{
  "n_layer": 13,
  "d_model": 256,
  "n_experts": 40,
  "experts_per_token": 3,
  "d_expert": 64,
  "d_shared_expert": 64,
  "activation": "reglu",
  "moe_layers": [2, 3, 4, 5, 6, 7, 8, 9, 10, 11, 12],
  "router_score": "softmax",
  "normalize_top_k": false,
  "routed_scale": 1.0,
  "balance_loss": 0.0036,
  "balance_bias": false,
  "router_z_loss": 0.001,
  "router_bias": true,
  "shared_expert_gate": true,
  "init_std_router": 0.00815,
  "lr_router": 0.00153,
  "vocab_size": 18857,
  "norm": "rmsnorm",
  "norm_eps": 1e-05,
  "tie_embeddings": true,
  "optimizer": "adam_variant",
  "lr": 0.00138,
  "beta1": 0.9,
  "beta2": 0.95,
  "grad_clip": 0.5,
  "batch_tokens": 65536,
  "seq_len": 1024,
  "train_tokens": 255700000,
  "steps": 3902,
  "dataset": "wikipedia_en"
}
Below are experts of layer 3 (counted from 0) of a mixture-of-experts language model. Rows are named router (the router's row for the expert) and show model dimensions 128-191. Each number is 128 + 32 x the weight over its row's rms, rounded and kept within 0 to 255. Numbers have three digits each.
After each expert's rows: a language model's description of what the expert responds to; "gets" lists some tokens that make up at least twice as much of what it gets as of all text. This comes from a sample of Wikipedia text that the model never trained on. Tokens count by the router's weight.

# expert 8
router:087113091162091138092171159094127163151165161106161153149142155121113137113096162131098169163103163086120089144156098158142092135171152166140098177186160160158103099089174056103103137147089141
Wiki markup and tables
gets: "| ", "\n", "==", ".", "1 ", "==="

# expert 20
router:132125100166085092089166178098103145159166121095153178164163148127096131116117173147101164146085163106115098087166104105140098158151179151144195172128175166167083102094162091102087141173099142
Name-initial capitals
gets: "B", "in ", "A", "D", "-", "R"

# expert 3
router:066102109164126120097168155101113127155147143105143124119115141116075134123109116193118155147081178106131067136157104143163136142186130190180127160097123167199100110069135115062143135177117162
Wiki section markup
gets: "\n\n", "| ", "==", "= ", "\n", ": "

# expert 21
router:116093083162105101096158159107073140153158144102182147157166102130092169111087146124102156174034161102122099156168114163148095165164168151165108153126173163160103098094171131105112146139096154
Coordinating and and commas
gets: "and ", ", ", "(", "in ", ". ", " "

# expert 29
router:105119089166097145111153130101092187165168124118162157150174104126091169113114180124095153175111174105144091087159095116162084150150172147145082172137150169160097098094153087111104141164094140
Table cell separators
gets: "| ", ".", "\n", "5 ", "°", "N "

# expert 26
router:084120104166100156095181154098131152149168149079162180165172107126106131119098163095108154168060160103109096152164096084168092146173150164148120174158164152166106094112155104095097132155095161
Pipes and conjunction and
gets: "| ", "and ", "202", "- ", "8", "201"

# expert 9
router:124097098169102121126156145089065151136168139101164170144157123098075193134117152125101168167142157086145095081154098107170085143148167179149165188163163176153091109104146141096105144158076165
Table and list starts
gets: "and ", "201", "198", "0 ", "or ", "is "

# expert 28
router:129123084176093138101171151109156182154166144105153147153160144119096171109101167043103150156087159115122096060163103164156079143153149171165138169148153171133099088079153117103110133145114176
Infobox list dashes
gets: "- ", "was ", "a ", "t ", "be ", "t"

# expert 27
router:144098093161114144087158165099111131153162197091151147182189107123085175109080165069100156165077165120076099102152082100157093154176134153153088180099183159157106085106159120096102174126098142
Common nouns in prose
gets: "the ", "of ", "\"", "be ", "er ", ": "

# expert 1
router:104125101166087144121160173094095164142162163108176154166130066132097172096093165147098176162138155094111099157170085187163086163155163161146163160154152164149098104086161117087081144146082158
Name-piece fragments
gets: "|", "\n", "on", "an", "2 ", "man"

# expert 33
router:128129101159093156098143166105069141153159189112167169151155139094108154088102167076108170156170148109095112085153087179160092151169145153155121178166169166157099107103172106100109167163104195
Prepositions after verbs
gets: "with ", "from ", "to ", ", ", "by ", "| "

# expert 25
router:120110088172105147109154160110109137144162135112173150164143140148084174111089164075110167154169156119091096167154082210151093130153135151173161170183167174160088103097175129078125150142081187
Biographical narrative words
gets: "of ", ", ", "was ", "were ", "to ", "on "

# expert 35
router:106116092171092170095164163102078187161171149097149154172116089110098171074118164139104145176117160120136088071173106123165103150139116174143124165092156168161093092104159097093085148147108114
Taxonomy name fragments
gets: "2", "S", "that ", "R", "F", "1"

# expert 2
router:135109094160116191097151172088110154154166163099174163176101100127131175084104147066102181168182162120112094047153122154151088197139176154160104153174146165142113090095158129107094132168092158
Month names, year digits
gets: "\" ", "9", "7", "5", "9 ", ")"

# expert 31
router:108085085167088157107164134106120178174178141101167169165141111106099167117084150109109156166158155089095086168140103146156080145143174154154127163152160171154091096093166103107108145148089135
Numbers and imp- pieces
gets: "the ", "S", "0", "al", "it ", "c"

# expert 39
router:085101092157106105081143142105087152164161153107147174162131087097092154127113164115109152153158163107122097157167111130160090154148151150149125175127167165151087108103165113086084151142106170
Word-final pieces, periods
gets: ". ", "\n", "z", "w", "y", "ar"

# expert 11
router:080117102165094117091157139101095168155157160112139153155163084125091145120106163063096152159163147107121109126155104140157106155146158148138108171179155150149099088114160149090068156164111121
Math and symbols
gets: "-", ") ", "his ", "s ", "/", "\" "

# expert 16
router:117115092157112142113152130102089157154164156098154122159129070081089128079089158073100146168125154112128096143149122074163090140155140158144093166137191153158093100125144104094116169165094154
Song titles and pronouns
gets: "to ", "(", "S", "I", "I ", "8"

# expert 38
router:103096084167098128076149150095139142158173152075148144155157082091088161114086144122100163182123164087119102086156100122163093170168141158154081166154161163142092087098157101100098176154112151
List items, place-name starts
gets: "- ", "the ", "200", "% ", "\"", "National "

# expert 12
router:109117095153091141103145167091093127179163131103174145156126147153119157077127142110105158160195143099097100094151105203146089155159164148159115175195189170146105102108156080107109149169082160
Sports roster prepositions
gets: "from ", "|", "for ", "to ", "B", "-"

# expert 32
router:126118094181076144114155147096108123153171133101155131164127099078112110133103162097105145154178167100134081079151113075143105117150173149136123147172184168152090092116145087099110124188094136
Word pieces and Notable
gets: "s ", ". ", "ing ", "-", "ed ", "y "

# expert 23
router:074114107182077128108161163084132146140171153074145174150170078114095153151089145111090168155079162085132100117151083075167095150145181183140125184167150155150100093089168133105082148150086115
List dashes, name starts
gets: "- ", "-", "4", " ", ":", "k"

# expert 14
router:107127075163106157087166154090100151172166143113153148166179073070113151128110157068092166169117161067108095055150087083169087190166179150155140169150153164147098103095174121086122126163100153
Mid-word fragments, time words
gets: "7", "9", "in", "in ", "time ", "ig"

# expert 5
router:137092099163096096096153178107107158156161143093174158153161114087085152111103150120110168164123150102076094101169113171159083173157168151163134156137161162148115084095155150114097147144098186
Quantity and predicate heads
gets: "(", "% ", "its ", "from ", "), ", "new "

# expert 22
router:095080084165094102127164169097098158174170138079164181158162101144094180133107155187099165162103161097105090183148088074172083136156158164166160165159151164158087105096160147096099117142090164
and inside names
gets: "s", "er", "y", "k", "in", "."

# expert 4
router:100097095160100160103154151100131158160169169092154170157165102084094155106103178156104154169087169089119084146157102108161073176140160152146115161083171173147111095079165123082099144144104168
Place and season nouns
gets: ".", "L", "T", "s ", "t", "I"

# expert 30
router:116074087165081081070149138078131126114168120109192133146107136077098121132117124200080186158120151097111088173155095151141108146182143152175164146158183173173081085093166134132124204166090131
Census and location phrases
gets: "% ", "\n\n", "a ", ": ", "part ", ". "

# expert 6
router:062103090162074126096158162094126131158166183100172174155173114123092170157075169131106183160146162075104104091153095117153090173154139156157088171138166160136101095100165120106094159142098162
List and table separators
gets: ", ", "| ", ",", "by ", "a ", ": "

# expert 19
router:126140091164097145097167177086094129162168132096159152181135083129127149104089152117099157166125164089097097115157103131162088154130150161149150162149175166157103103111161119071079146153076141
Punctuation and separators
gets: "and ", "|", ". ", ".", "; ", "("

# expert 24
router:098080087161098080099168147103132164165160148064170183163149131142085154137098167157104168176126171085113092174155086090149091164178144163159107174136170160168108075097157108110089141144100121
Articles and modal verbs
gets: "the ", "The ", "to ", "of ", "In ", "W"

# expert 13
router:120134086166113108109151176100092127143159152124152155165168158133102147109085162120112159140122146090052108146157084153141076142147147149157114177205149162170108102095178147088106144140089205
Verbs and prepositions after subject
gets: ", ", "with ", "\n", "to ", "by ", "'"